Experts of a small language model.
Size: 11 layers, width 128, vocabulary 15395, 5.95M parameters.
Experts: 4 experts in each of 11 layers, 304 squared ReLU neurons an expert, 1 pick a token, a softmax router.
Below are experts of layer 7 (counted from 0) of a mixture-of-experts language model. Rows are named router (the router's row for the expert), up (a neuron's input weights, with its number), down (a neuron's output weights, with its number) and show model dimensions 0-127. Each number is 50 + 12 x the weight over its row's rms, rounded and kept within 0 to 99.
Before each expert's rows: "mostly gets" lists some tokens that are sent to it at least half of the time. This comes from a sample of Wikipedia text that the model never trained on.

# expert 3
mostly gets: " which", "a,", " who", "es,", "y,", "),"
router:59 49 46 54 49 54 49 22 47 40 35 77 63 56 47 65 54 41 56 73 57 42 57 44 68 62 42 37 37 44 38 50 68 48 65 68 52 34 27 48 57 75 33 41 52 67 77 60 27 36 54 48 50 63 46 81 22 47 57 41 48 40 55 50 58 69 60 49 54 44 62 54 58 58 43 39 56 51 41 24 48 72 55 42 52 34 38 51 47 57 56 50 41 48 56 36 53 30 43 46 52 38 60 48 46 54 61 75 43 66 51 63 63 26 49 26 51 46 50 54 42 59 51 53 62 41 43 34
up17:66 73 29 47 53 61 40 46 71 55 45 43 54 76 53 57 67 56 49 59 54 59 50 51 34 54 57 71 64 30 59 50 53 53 63 49 46 58 66 46 41 45 60 47 64 45 44 48 53 50 33 38 52 67 35 70 50 47 62 61 47 45 58 34 59 78 59 51 42 59 57 46 59 67 59 45 29 28 40 36 58 34 44 20 40 52 48 46 39 55 52 50 51 60 62 31 74 75 29 52 43 34 65 43 39 42 47 67 67 37 50 63 40 71 35 50 38 56 69 43 73 50 66 46 40 56 49 41
down17:47 49 55 44 38 47 36 50 49 51 54 43 36 45 53 41 62 33 34 64 70 46 59 42 41 47 35 42 38 42 60 51 51 56 69 55 56 41 45 53 52 60 46 58 70 47 48 37 54 49 39 53 80 37 63 65 63 48 50 29 60 56 51 44 62 63 51 26 35 50 56 60 58 34 49 54 39 63 63 67 55 64 41 63 73 40 47 24 63 52 99 57 40 43 50 55 36 65 50 47 40 58 46 57 62 38 63 57 44 56 48 28 33 46 51 40 72 54 56 36 70 41 48 62 39 48 17 57
up18:41 63 51 58 49 52 48 43 37 48 31 32 65 35 51 50 62 37 55 50 59 40 37 49 53 49 54 63 32 28 65 45 46 40 20 45 49 62 53 38 40 43 29 45 33 52 69 30 42 51 43 72 42 37 44 42 33 53 25 67 72 51 66 59 59 41 50 58 59 46 57 62 50 52 51 75 43 51 39 19 39 55 26 61 66 25 37 39 32 53 44 69 54 43 62 62 49 77 38 57 55 59 62 37 41 58 49 44 60 63 49 39 42 42 43 61 58 50 60 32 65 52 61 61 67 52 47 59
down18:59 40 47 39 33 33 53 21 40 39 57 46 53 45 44 48 62 56 47 57 55 38 52 49 50 39 55 74 63 33 35 37 50 56 39 42 24 31 45 34 44 46 53 67 43 45 39 36 61 58 69 30 29 41 72 68 50 54 57 47 45 62 42 42 36 41 50 74 30 43 55 40 69 57 53 41 42 23 37 53 49 53 50 76 65 35 58 37 53 55 35 59 49 58 66 53 48 69 43 50 68 41 68 51 60 53 49 60 32 50 63 33 53 36 45 58 64 53 52 69 47 36 65 38 46 59 54 22
up19:42 54 62 57 44 60 57 28 31 41 47 59 55 47 53 51 54 62 57 52 63 50 30 65 50 39 61 59 58 58 72 59 43 29 51 74 49 56 45 58 65 66 41 43 27 57 66 55 60 42 54 63 59 42 53 53 59 56 48 43 50 35 42 82 65 49 61 62 35 69 36 64 40 28 78 63 50 47 33 55 58 25 44 40 86 49 44 53 33 65 51 45 64 41 32 65 46 54 15 49 38 45 50 69 40 62 61 50 57 46 59 58 66 47 54 41 58 44 36 40 45 48 50 55 51 53 36 42
down19:43 57 47 56 51 62 51 42 56 70 60 48 33 44 51 16 46 43 52 74 46 50 53 59 70 42 56 59 45 59 44 42 30 42 68 44 73 36 53 63 38 75 52 55 50 49 49 52 55 09 64 54 55 36 54 43 55 65 38 18 60 62 50 48 44 48 36 53 39 39 69 45 50 64 41 67 60 52 40 67 53 69 37 59 54 47 54 50 50 56 45 60 39 55 67 76 48 50 43 64 19 55 45 61 33 48 51 62 65 49 47 40 55 58 51 23 47 30 38 51 49 48 57 71 55 46 36 55
up20:68 27 45 53 57 50 33 57 62 49 32 54 52 46 38 52 46 34 52 34 52 77 44 74 71 52 60 32 56 50 58 53 52 56 40 70 51 59 64 44 39 28 44 35 46 59 50 38 57 57 48 63 70 43 59 37 60 51 77 44 53 62 47 40 56 65 56 61 55 58 64 59 78 33 45 65 53 48 50 31 55 40 38 34 45 56 48 39 59 43 59 71 59 49 68 55 50 71 62 68 35 65 33 62 52 53 71 46 47 63 68 66 49 57 38 35 55 73 64 50 44 58 53 46 24 55 38 41
down20:56 64 61 59 52 38 41 57 33 45 44 61 55 60 53 29 48 41 62 50 41 59 44 44 29 40 58 44 44 45 44 52 42 40 53 63 73 47 50 77 54 48 53 63 24 66 70 32 49 68 62 57 58 66 63 46 41 54 30 74 50 60 48 47 66 50 52 51 45 39 68 37 40 75 70 37 61 70 62 24 54 66 65 31 48 48 58 60 31 70 55 52 57 42 53 52 49 44 41 48 50 56 80 43 54 53 60 35 47 38 38 49 61 44 42 49 73 71 43 65 67 66 58 50 69 60 47 46
up21:38 51 42 72 54 43 45 44 30 69 45 60 61 42 56 57 41 49 45 38 49 64 48 70 44 59 45 51 51 58 75 57 62 54 47 62 42 68 39 52 60 37 64 54 53 66 52 36 51 39 63 59 56 53 31 34 43 56 47 53 81 69 49 38 40 41 79 59 41 66 60 39 56 55 52 51 43 73 36 37 55 47 65 69 55 36 47 47 38 29 33 55 41 47 36 48 44 52 50 81 59 40 61 40 37 68 29 46 39 56 56 40 25 48 44 45 29 53 76 44 55 51 35 38 38 77 58 49
down21:58 24 60 42 61 43 47 28 40 23 62 42 65 44 24 30 63 48 52 36 33 45 50 62 29 78 66 57 42 30 57 38 49 47 38 51 56 59 25 47 56 64 30 52 62 53 76 73 60 58 46 51 49 28 42 35 67 50 38 42 50 50 44 60 25 60 39 37 55 48 62 48 47 58 36 47 51 45 58 73 42 36 58 37 58 50 60 45 53 38 38 50 35 56 51 50 42 40 47 59 62 33 47 22 49 39 63 58 33 48 50 63 43 60 55 40 39 44 44 42 44 59 42 43 37 46 63 32
up22:56 50 39 50 30 61 56 40 65 42 59 47 54 48 56 53 40 48 38 55 59 52 27 59 83 75 40 49 59 51 53 28 24 54 53 66 41 56 79 36 57 50 59 40 55 44 44 60 48 43 43 67 44 34 51 64 55 59 67 56 56 49 52 47 57 67 52 70 48 46 42 60 62 36 61 59 29 48 52 34 59 29 22 55 51 69 16 46 51 53 49 54 28 48 56 29 48 64 31 51 39 70 41 30 51 52 61 42 71 42 50 49 49 54 64 60 49 53 59 48 47 44 43 67 40 72 46 34
down22:51 39 47 50 57 54 41 66 47 57 55 40 49 40 67 42 46 25 57 43 83 39 57 46 60 40 34 51 31 47 49 30 49 63 65 44 35 41 54 58 45 57 40 66 45 62 51 49 36 53 50 41 52 34 36 40 26 54 74 48 42 50 49 65 51 34 50 35 67 57 64 44 44 54 44 43 51 43 63 56 69 80 49 60 46 51 68 80 44 61 58 57 49 45 40 53 20 24 62 56 29 40 61 48 42 56 43 39 53 46 64 36 48 36 53 46 51 69 51 74 60 33 52 62 32 66 42 69

# expert 2
mostly gets: " the", " his", " had", " first", " were", " this"
router:61 52 39 51 56 58 40 42 42 46 29 64 52 61 23 55 62 52 55 63 40 55 54 50 73 45 37 32 56 57 56 66 59 42 58 70 48 58 38 43 65 46 37 43 56 61 53 60 42 44 59 71 65 69 56 56 42 55 72 59 57 67 53 48 49 64 59 58 32 56 19 59 57 52 45 53 38 72 39 29 64 58 48 52 61 31 63 44 63 45 69 52 28 48 65 42 76 38 38 42 50 46 54 39 47 59 63 56 38 36 37 36 65 33 25 60 53 56 49 46 43 59 33 57 68 38 35 23
up17:53 58 40 47 49 47 37 44 40 46 20 48 23 73 41 53 46 31 28 49 48 56 54 65 29 44 47 60 45 51 33 54 65 62 45 50 40 45 52 54 38 47 75 41 55 44 22 50 26 35 68 56 62 37 39 58 69 59 65 52 58 46 52 42 42 60 66 41 51 33 61 48 56 56 53 47 49 52 42 44 50 67 51 16 55 64 46 54 60 36 43 56 25 66 47 53 51 67 53 46 47 36 42 54 39 51 32 57 37 70 44 55 44 66 42 44 59 82 40 57 60 59 51 74 62 37 69 52
down17:48 38 54 40 38 42 57 44 42 39 28 46 24 46 74 55 45 68 33 47 49 42 46 43 38 37 34 46 71 67 44 34 69 82 53 36 55 23 40 54 48 49 47 39 56 58 47 48 40 47 71 42 73 62 71 54 56 54 43 47 26 41 52 40 55 55 59 54 45 69 49 62 53 65 38 58 44 45 51 50 35 60 57 48 18 47 46 45 54 34 48 61 46 42 46 63 24 65 22 47 44 43 50 64 49 58 31 45 46 60 72 72 60 55 49 44 53 47 30 39 35 42 39 55 43 55 54 38
up18:65 46 60 37 62 65 49 47 45 54 41 57 89 46 51 39 47 47 38 64 57 66 76 37 37 47 46 37 49 55 50 47 59 61 56 73 37 70 58 45 67 53 46 45 55 53 57 50 51 66 50 38 42 21 46 53 60 63 46 58 40 47 29 54 49 58 51 63 70 50 34 56 39 42 59 30 68 66 56 54 44 38 55 45 39 48 48 66 65 42 35 54 63 54 42 61 19 47 41 52 44 66 44 39 53 55 43 55 88 39 37 24 70 68 58 52 33 42 53 54 64 39 73 51 53 52 55 46
down18:38 43 51 58 53 46 47 39 47 72 62 49 52 57 45 52 51 73 66 67 49 43 67 62 36 32 47 48 40 39 27 48 43 85 55 46 48 47 79 35 51 22 53 52 41 49 46 54 44 62 52 47 43 52 51 45 53 52 63 58 40 63 47 50 43 52 57 42 41 49 43 61 51 45 51 53 19 68 33 55 46 50 64 52 77 57 39 48 14 25 16 53 55 53 42 39 43 70 51 47 59 43 59 65 53 57 61 61 27 55 59 41 37 54 47 52 27 57 29 54 52 58 54 45 36 52 70 49
up19:45 47 33 61 49 37 51 50 39 66 39 37 55 45 13 56 52 50 59 19 36 58 58 49 33 49 34 51 42 14 35 52 41 26 69 55 51 56 45 42 50 35 51 47 58 62 35 46 54 49 63 64 59 67 66 77 36 63 45 68 42 59 40 49 57 23 57 63 60 50 37 28 31 49 56 43 55 51 60 42 58 42 67 58 43 57 39 50 55 64 52 42 45 60 56 37 61 44 53 46 34 71 54 56 47 53 48 51 55 67 61 36 65 45 33 75 76 50 48 52 42 45 51 53 45 68 56 53
down19:48 42 78 43 45 71 42 59 59 47 46 54 51 50 51 35 47 44 62 37 13 55 48 46 36 38 64 30 64 47 51 26 55 44 34 56 55 60 50 45 45 55 32 57 46 38 41 63 51 53 45 36 35 42 48 51 49 48 51 36 40 39 57 42 40 47 67 75 72 48 57 49 45 57 66 50 70 71 60 37 59 40 48 70 34 49 55 36 59 44 61 27 39 45 71 44 57 51 40 62 57 52 48 42 53 44 44 65 33 68 33 46 30 71 52 44 31 22 57 52 42 73 63 71 41 37 51 49
up20:43 55 27 28 76 46 72 63 47 65 52 49 50 55 51 57 41 41 47 45 40 45 37 17 28 69 53 54 58 22 42 49 57 44 42 50 54 66 43 32 61 49 67 63 45 46 39 49 47 38 51 51 56 47 46 37 69 50 28 58 52 54 62 42 35 37 54 62 44 49 39 56 50 66 56 58 25 37 41 51 56 21 67 40 76 55 34 62 52 51 44 50 55 63 39 48 57 56 45 47 55 46 61 55 43 46 62 76 53 38 55 20 39 33 55 41 54 33 47 47 56 67 68 69 33 49 42 52
down20:43 51 72 45 38 55 48 42 55 50 57 55 58 15 39 53 60 52 61 49 58 52 46 47 54 61 57 49 44 51 43 48 45 61 51 41 40 46 48 61 24 55 65 28 43 41 54 59 51 46 57 57 55 46 79 62 52 37 49 39 62 31 35 39 31 40 56 50 63 46 58 77 55 59 71 53 61 60 42 57 66 48 57 69 24 57 40 66 38 45 17 59 38 52 64 41 69 48 38 61 87 39 36 53 51 56 59 43 46 40 55 31 45 49 52 49 34 40 59 68 37 57 59 42 47 60 78 64
up21:61 59 39 50 38 48 48 54 60 39 52 67 68 74 43 63 48 47 50 43 39 36 54 54 66 57 36 42 47 47 37 45 52 37 41 55 44 59 70 35 41 47 56 59 45 49 69 20 52 81 38 52 64 60 48 56 48 54 34 53 51 51 55 53 56 33 53 55 54 40 41 56 27 47 54 70 36 73 54 27 38 56 21 62 42 58 38 63 59 65 42 49 53 51 44 51 52 42 44 72 34 66 69 63 47 61 53 30 58 43 44 53 64 72 69 31 67 52 45 66 74 67 56 38 31 40 39 62
down21:39 52 51 57 55 60 38 56 51 24 55 37 40 29 40 50 60 62 62 68 68 59 53 68 36 42 25 44 58 55 68 46 38 52 55 44 59 36 76 55 30 68 44 63 52 40 36 36 46 40 54 37 57 63 40 43 49 56 41 51 44 47 70 45 60 48 58 25 75 51 40 55 48 70 65 46 42 50 84 39 37 52 63 55 42 48 50 61 48 64 64 34 64 40 57 58 43 43 60 59 76 55 64 39 55 43 50 50 52 43 53 39 54 47 83 59 43 59 27 47 79 62 51 49 42 48 62 54
up22:53 28 47 43 31 40 31 35 74 65 46 64 49 67 56 58 55 35 30 44 58 43 55 48 51 48 37 42 48 45 57 47 56 57 53 72 45 45 27 23 55 41 34 62 41 63 50 35 36 44 29 38 46 62 38 58 49 50 40 35 48 34 59 53 57 53 53 66 46 42 49 37 53 69 70 56 52 62 55 54 44 30 45 57 59 44 55 63 54 57 42 63 30 73 39 41 60 52 19 63 54 44 55 64 53 83 70 65 53 60 46 24 46 63 55 35 49 59 60 55 52 51 66 35 66 40 59 49
down22:64 49 61 42 52 41 48 54 48 51 32 62 43 41 46 19 50 47 50 66 55 54 63 29 30 39 55 33 56 67 44 42 68 33 71 53 51 48 41 49 42 47 45 52 44 57 52 52 37 49 57 55 53 55 57 42 64 61 56 48 55 57 36 51 42 69 49 45 43 45 49 50 37 24 39 76 58 58 65 52 50 35 39 66 51 40 76 20 61 57 74 55 46 39 51 35 36 57 48 66 83 55 62 56 64 46 31 50 45 50 63 68 61 40 37 48 45 43 62 35 67 35 58 57 77 33 39 33

# expert 1
mostly gets: " Al", " Kh", " un", " Sy", " Pet", " Ram"
router:66 34 52 59 46 59 38 32 39 41 50 64 52 57 52 61 48 38 46 66 51 41 62 55 67 46 43 35 45 53 37 53 40 60 51 62 57 38 26 56 65 74 35 48 60 58 85 55 31 50 61 55 42 63 54 79 41 43 59 40 37 44 45 35 55 68 64 53 58 58 44 59 44 52 51 44 54 52 49 33 50 70 65 52 51 34 56 38 62 57 64 50 44 37 51 53 61 42 52 50 55 30 59 41 54 49 88 60 28 46 57 57 71 18 39 27 51 51 45 53 39 42 33 47 57 44 32 27
up0:57 39 50 27 47 42 48 56 40 32 55 72 73 68 30 68 61 58 24 43 62 64 76 47 43 57 49 51 62 45 50 85 63 45 39 67 49 54 65 47 62 59 52 67 11 44 35 39 54 41 60 62 54 29 56 48 75 44 37 68 58 60 44 54 60 48 53 50 53 53 53 48 39 38 59 39 64 46 38 68 55 51 73 49 48 66 33 57 35 44 50 59 56 61 39 51 45 52 32 53 38 55 39 43 35 54 38 39 54 51 45 60 37 38 36 55 62 49 62 47 46 51 64 56 44 69 36 49
down0:62 56 18 49 61 44 40 55 73 63 68 65 57 46 62 42 48 41 45 41 31 62 43 48 49 53 55 56 62 54 53 50 65 61 48 41 27 42 52 83 70 52 26 44 47 53 56 45 57 52 47 33 49 25 58 54 29 32 50 55 64 39 62 58 52 45 62 30 66 48 35 38 43 68 59 34 51 55 56 61 52 35 81 47 63 53 40 32 49 51 43 65 57 48 45 41 32 65 53 46 62 41 34 35 64 51 62 46 65 37 65 48 53 50 40 46 44 12 51 66 51 39 56 56 54 47 55 58
up1:66 38 37 55 68 40 50 42 53 32 41 39 21 52 22 49 28 50 52 25 48 69 29 48 40 68 57 68 46 49 46 43 51 31 39 41 54 40 57 56 56 55 60 48 28 39 37 14 53 51 45 54 50 49 31 56 40 57 61 58 59 51 25 41 47 49 57 58 61 45 37 37 60 48 67 42 48 50 26 51 48 40 50 52 45 61 23 66 56 61 38 56 60 40 55 43 34 43 53 42 47 28 77 19 43 36 55 56 42 51 59 37 55 72 41 56 43 51 48 56 61 47 43 53 41 40 47 59
down1:56 57 37 35 55 46 58 40 55 39 53 57 56 73 53 40 27 36 62 65 46 48 21 46 28 51 38 65 51 44 50 67 52 48 47 45 24 56 54 77 65 41 21 15 71 39 56 59 51 44 39 31 40 51 55 50 53 40 50 53 35 69 67 57 68 49 52 60 38 60 45 39 48 68 55 45 63 71 51 37 46 41 65 48 46 61 37 51 40 52 41 71 47 43 43 45 48 52 29 47 57 59 51 56 51 70 52 37 52 36 50 67 62 48 53 40 49 38 78 60 68 47 30 58 55 66 41 51
up2:39 44 56 42 67 43 55 30 55 46 43 51 37 46 58 58 29 60 67 55 49 43 71 24 56 56 53 60 20 58 31 70 36 25 34 55 46 39 73 20 59 58 66 33 58 38 53 35 56 56 41 76 45 48 59 28 52 45 49 46 44 45 49 61 52 31 63 59 50 53 42 48 66 37 53 50 71 39 49 51 54 57 27 57 49 55 42 59 44 63 37 57 49 44 54 58 58 43 32 58 45 43 66 37 44 53 70 74 51 54 42 25 39 48 30 56 55 51 60 56 50 61 61 52 50 54 38 76
down2:50 63 59 52 57 46 59 50 37 51 30 40 54 56 35 39 51 59 15 17 68 75 55 73 56 42 46 52 51 29 73 49 48 37 70 42 37 71 66 43 57 53 59 41 47 33 54 64 64 53 63 58 57 42 55 54 55 44 44 64 32 48 55 45 55 29 25 46 30 55 40 36 38 48 30 51 55 70 38 48 58 38 51 50 41 44 43 39 58 46 66 34 44 50 52 36 58 54 53 74 56 44 55 45 49 43 37 71 61 51 67 65 63 53 44 29 63 42 33 49 57 59 59 65 51 42 41 69
up3:75 51 50 48 54 27 44 48 67 46 39 58 38 54 52 49 51 26 21 63 47 51 45 55 61 43 54 48 38 51 39 69 88 50 70 36 44 40 35 53 48 49 56 38 32 52 60 35 55 67 69 54 49 62 52 63 34 54 43 58 67 46 53 78 51 47 55 31 51 38 33 43 52 77 65 72 28 53 49 42 71 60 57 49 44 44 41 57 55 56 40 58 29 58 53 43 53 71 43 43 62 70 65 41 36 47 51 48 36 67 62 57 53 50 42 67 63 52 48 37 51 69 69 44 39 55 53 40
down3:44 35 43 52 63 54 46 59 50 34 50 37 61 49 72 54 52 28 37 53 56 39 31 46 39 44 40 47 55 39 52 71 60 65 56 38 36 37 19 42 38 38 45 39 45 47 55 42 48 62 69 52 51 41 44 48 54 59 32 39 84 70 55 73 45 47 63 21 39 40 37 62 49 73 53 64 45 67 53 66 36 68 67 35 42 45 57 35 54 64 26 48 48 43 57 27 47 45 58 51 48 51 55 53 63 39 23 49 43 49 54 61 41 40 33 55 49 43 44 65 71 51 26 54 54 56 45 47
up4:60 51 39 75 65 54 46 58 54 65 48 62 32 26 26 54 48 59 54 50 34 44 31 42 58 47 52 64 35 54 62 54 49 34 48 39 36 83 56 36 39 36 41 50 50 56 65 28 65 61 45 64 59 48 59 44 53 50 39 70 52 44 61 70 40 51 53 56 42 35 50 15 40 52 61 39 38 54 53 57 49 43 43 60 59 47 49 63 59 43 44 43 46 46 55 71 48 65 15 56 44 60 51 62 38 77 53 46 44 70 48 36 34 60 41 34 44 60 38 44 59 56 60 48 44 31 74 58
down4:40 56 51 52 58 45 37 54 66 59 52 50 51 36 68 43 45 25 43 37 52 55 33 41 59 52 50 55 47 44 43 49 46 53 67 38 34 48 35 54 55 42 50 67 57 26 57 60 76 41 59 69 45 66 68 53 64 17 54 57 56 25 58 21 59 45 61 42 43 40 52 39 64 68 44 53 77 61 58 55 57 57 49 37 37 47 42 41 42 44 30 62 39 56 52 64 58 42 65 66 32 58 17 57 36 59 70 28 34 37 66 56 46 42 44 41 42 52 43 40 46 46 56 53 53 61 73 43
up5:50 67 38 64 47 49 50 41 55 72 61 53 39 40 45 45 31 56 47 50 35 46 26 28 70 41 47 46 45 69 84 54 65 51 47 69 55 61 67 55 39 43 50 46 24 50 40 42 32 48 28 47 56 69 61 63 58 53 49 55 47 34 40 57 45 66 50 52 39 26 40 50 38 47 52 37 42 64 38 49 77 29 42 30 48 34 35 61 51 40 42 47 63 38 59 38 59 50 26 56 42 63 67 36 40 68 61 52 36 46 30 45 49 55 50 43 50 69 56 49 41 58 57 23 37 51 51 39
down5:50 61 58 65 40 57 55 40 50 39 55 38 64 44 54 20 52 54 46 43 43 72 70 49 54 47 38 42 48 59 58 26 34 43 31 48 65 54 47 67 45 48 47 53 62 30 64 49 50 56 77 35 74 48 50 54 58 25 44 47 43 40 63 44 59 68 63 50 46 76 37 45 52 49 42 58 39 42 42 54 40 60 58 56 38 51 48 59 86 42 55 48 56 33 55 58 51 31 56 60 37 58 56 43 49 73 44 54 56 32 49 62 69 58 43 23 33 63 62 63 35 62 58 61 26 37 60 68

# expert 0
mostly gets: " In", "In", " \"", " under", " (born", " =="
router:64 52 50 44 46 77 58 32 61 54 63 37 61 53 50 71 53 42 56 62 40 65 64 62 49 48 39 38 61 62 41 37 38 62 62 70 56 54 40 32 69 78 63 56 43 57 73 36 24 46 70 73 47 59 33 67 56 47 57 50 40 63 60 44 44 52 61 51 71 39 46 46 36 46 52 34 38 40 46 23 57 66 64 44 51 50 49 54 61 48 52 53 46 43 46 48 72 43 59 44 65 62 72 36 46 51 51 64 48 40 44 60 59 41 28 49 44 40 65 43 35 42 33 60 62 77 67 50
up17:60 36 42 52 50 70 58 61 55 18 43 50 49 61 18 57 64 40 63 58 54 55 62 57 33 60 43 33 47 59 45 54 54 52 68 57 54 61 66 54 47 48 60 47 65 65 47 67 61 64 39 45 49 66 50 58 31 31 47 54 52 63 50 63 39 56 46 60 54 60 57 37 45 22 56 50 26 62 45 36 60 71 32 44 65 70 39 64 66 49 51 57 35 37 46 68 46 50 39 50 30 70 48 44 36 36 50 45 54 19 41 58 39 38 28 51 52 55 57 46 46 75 47 70 66 54 60 61
down17:47 52 46 62 37 52 52 53 49 52 56 47 42 52 53 51 43 60 57 48 50 53 62 43 56 46 45 48 37 50 55 47 54 48 44 48 42 51 48 50 52 52 55 64 32 41 60 44 51 41 62 59 60 44 52 44 43 46 55 46 47 45 42 57 43 46 49 45 50 44 39 65 40 48 51 53 41 51 53 49 41 41 46 42 51 63 48 55 45 53 99 56 38 51 52 52 52 64 40 48 43 46 52 44 44 33 43 46 42 55 55 42 58 56 45 58 61 57 54 51 37 50 43 53 48 43 51 53
up18:37 53 38 61 77 48 46 43 36 51 64 43 43 76 22 54 55 75 39 47 54 42 46 38 75 65 59 28 48 64 62 38 42 51 63 69 51 59 60 54 52 55 48 51 38 38 38 61 62 35 47 64 49 68 58 27 35 61 42 53 50 50 48 52 37 43 42 43 31 49 49 44 46 48 41 56 43 71 47 40 52 57 38 44 63 56 55 49 58 47 69 54 45 53 38 52 57 63 39 57 28 71 57 81 54 57 60 76 76 60 52 43 62 49 31 74 61 49 59 48 70 57 37 48 46 34 59 40
down18:49 51 61 39 49 50 62 50 48 25 65 67 56 63 57 55 67 49 68 47 61 53 44 52 55 58 47 54 41 37 60 56 56 49 61 41 49 35 59 54 62 69 42 53 47 49 29 51 53 49 44 58 49 58 58 47 54 49 53 57 31 55 67 31 42 53 62 47 40 50 58 59 57 45 66 57 60 42 41 40 55 56 51 42 53 55 52 38 39 60 99 56 27 55 34 37 44 45 51 51 36 36 59 53 35 39 65 49 22 35 44 51 51 42 36 52 51 57 52 49 66 52 47 35 55 38 37 38
up19:41 70 57 54 46 21 21 34 55 39 47 44 52 44 50 47 25 43 48 63 48 54 47 72 64 43 50 37 49 54 53 29 48 39 62 61 39 62 36 62 48 58 67 40 60 71 20 32 62 40 54 40 50 30 37 52 52 39 59 63 58 48 53 38 40 45 55 48 38 51 76 49 40 51 55 50 56 53 49 54 56 53 65 59 36 48 37 62 48 47 49 69 47 22 49 53 56 51 31 60 58 45 49 63 25 56 45 75 42 29 27 51 56 52 72 70 35 57 54 63 51 51 49 69 62 66 49 35
down19:52 61 41 48 48 59 55 64 33 33 53 58 60 54 55 50 40 34 54 46 62 78 35 44 40 50 46 59 52 58 60 53 56 34 62 30 53 60 43 63 34 40 63 50 58 43 45 50 36 44 69 15 56 30 50 54 54 44 56 46 63 50 67 34 66 53 33 54 30 44 57 31 39 57 51 55 57 56 35 37 62 51 53 62 58 45 28 63 59 30 60 46 51 27 45 52 52 34 34 46 41 37 53 52 45 29 63 37 32 62 53 68 60 59 45 71 56 73 36 83 46 42 40 33 56 50 66 32
up20:47 40 36 54 48 52 40 25 41 51 55 36 30 70 54 74 45 57 50 51 55 48 55 65 67 32 31 34 41 44 72 42 61 43 31 48 49 46 63 38 67 55 53 45 16 34 40 58 27 46 53 32 66 47 32 53 67 60 56 39 43 44 56 46 49 52 53 45 60 23 46 46 52 35 48 48 48 39 47 46 52 48 68 52 68 53 54 54 40 58 39 27 23 53 45 36 55 34 44 71 41 74 57 59 27 62 49 35 47 70 39 39 53 41 67 47 44 56 57 46 72 50 44 50 54 54 72 53
down20:44 37 64 44 43 57 53 26 40 45 55 45 59 45 47 63 51 30 44 57 66 58 71 56 64 47 44 56 60 72 54 25 70 57 39 50 43 58 51 47 52 73 35 45 40 29 60 62 40 64 58 50 41 58 51 56 38 55 53 32 44 58 59 39 43 48 63 60 50 53 48 52 53 46 62 38 32 64 61 40 52 69 41 49 60 68 61 28 65 73 38 31 80 58 15 60 47 37 66 40 28 37 56 50 50 46 64 49 41 60 42 43 53 54 50 41 44 42 68 52 69 65 30 52 41 36 61 31
up21:37 44 60 43 48 43 55 42 46 30 41 72 75 63 34 53 47 66 36 50 47 46 38 49 35 48 48 52 54 51 72 52 63 48 69 59 43 58 39 33 26 50 55 17 50 78 69 45 62 58 64 55 53 53 44 46 36 46 23 28 42 40 41 50 54 38 41 36 46 43 37 59 43 53 57 62 42 49 23 49 38 32 40 34 47 39 47 60 51 42 44 44 46 36 70 49 51 72 28 66 41 57 52 61 43 54 53 69 56 42 59 23 42 58 74 62 43 55 59 51 47 35 53 52 57 74 60 50
down21:49 52 63 45 39 39 48 50 48 40 60 48 41 53 34 69 55 47 51 52 51 49 55 55 32 27 73 38 51 40 53 70 51 54 64 43 60 62 47 53 49 49 41 73 63 48 61 51 39 62 49 25 57 48 54 38 44 68 38 39 43 68 64 41 24 64 35 16 69 60 58 68 53 26 43 45 34 44 44 41 58 28 44 39 52 41 52 20 66 49 56 48 36 41 64 43 59 70 32 64 56 60 37 42 58 30 35 50 47 36 59 35 51 46 61 53 62 28 40 47 42 60 38 33 64 58 54 61
up22:53 48 49 54 48 55 43 31 65 40 49 56 43 62 60 59 56 51 40 32 19 64 42 52 56 55 53 30 31 37 52 55 40 54 60 61 61 60 33 31 50 59 39 57 45 74 30 77 53 58 44 41 54 44 43 52 68 52 58 53 62 74 49 57 60 41 52 48 71 55 57 23 62 55 46 42 58 40 48 71 75 32 57 40 66 38 48 64 48 51 53 36 39 33 48 25 57 55 64 72 62 62 65 65 42 61 59 40 50 51 33 41 38 48 48 62 48 60 60 65 49 79 56 38 37 53 49 72
down22:54 43 36 52 39 53 50 56 62 65 37 55 36 42 60 53 37 40 52 55 46 49 46 53 59 51 51 50 34 60 44 55 45 57 46 45 35 44 51 35 43 36 48 63 45 67 58 59 58 47 54 51 24 47 45 30 68 67 50 55 61 42 37 60 66 31 33 64 35 38 40 49 58 50 14 44 77 41 45 73 76 50 45 59 53 47 33 41 55 39 72 38 64 50 45 44 63 47 49 33 43 61 47 54 49 21 75 61 51 44 18 43 35 49 35 60 50 45 31 55 63 54 40 82 40 48 35 55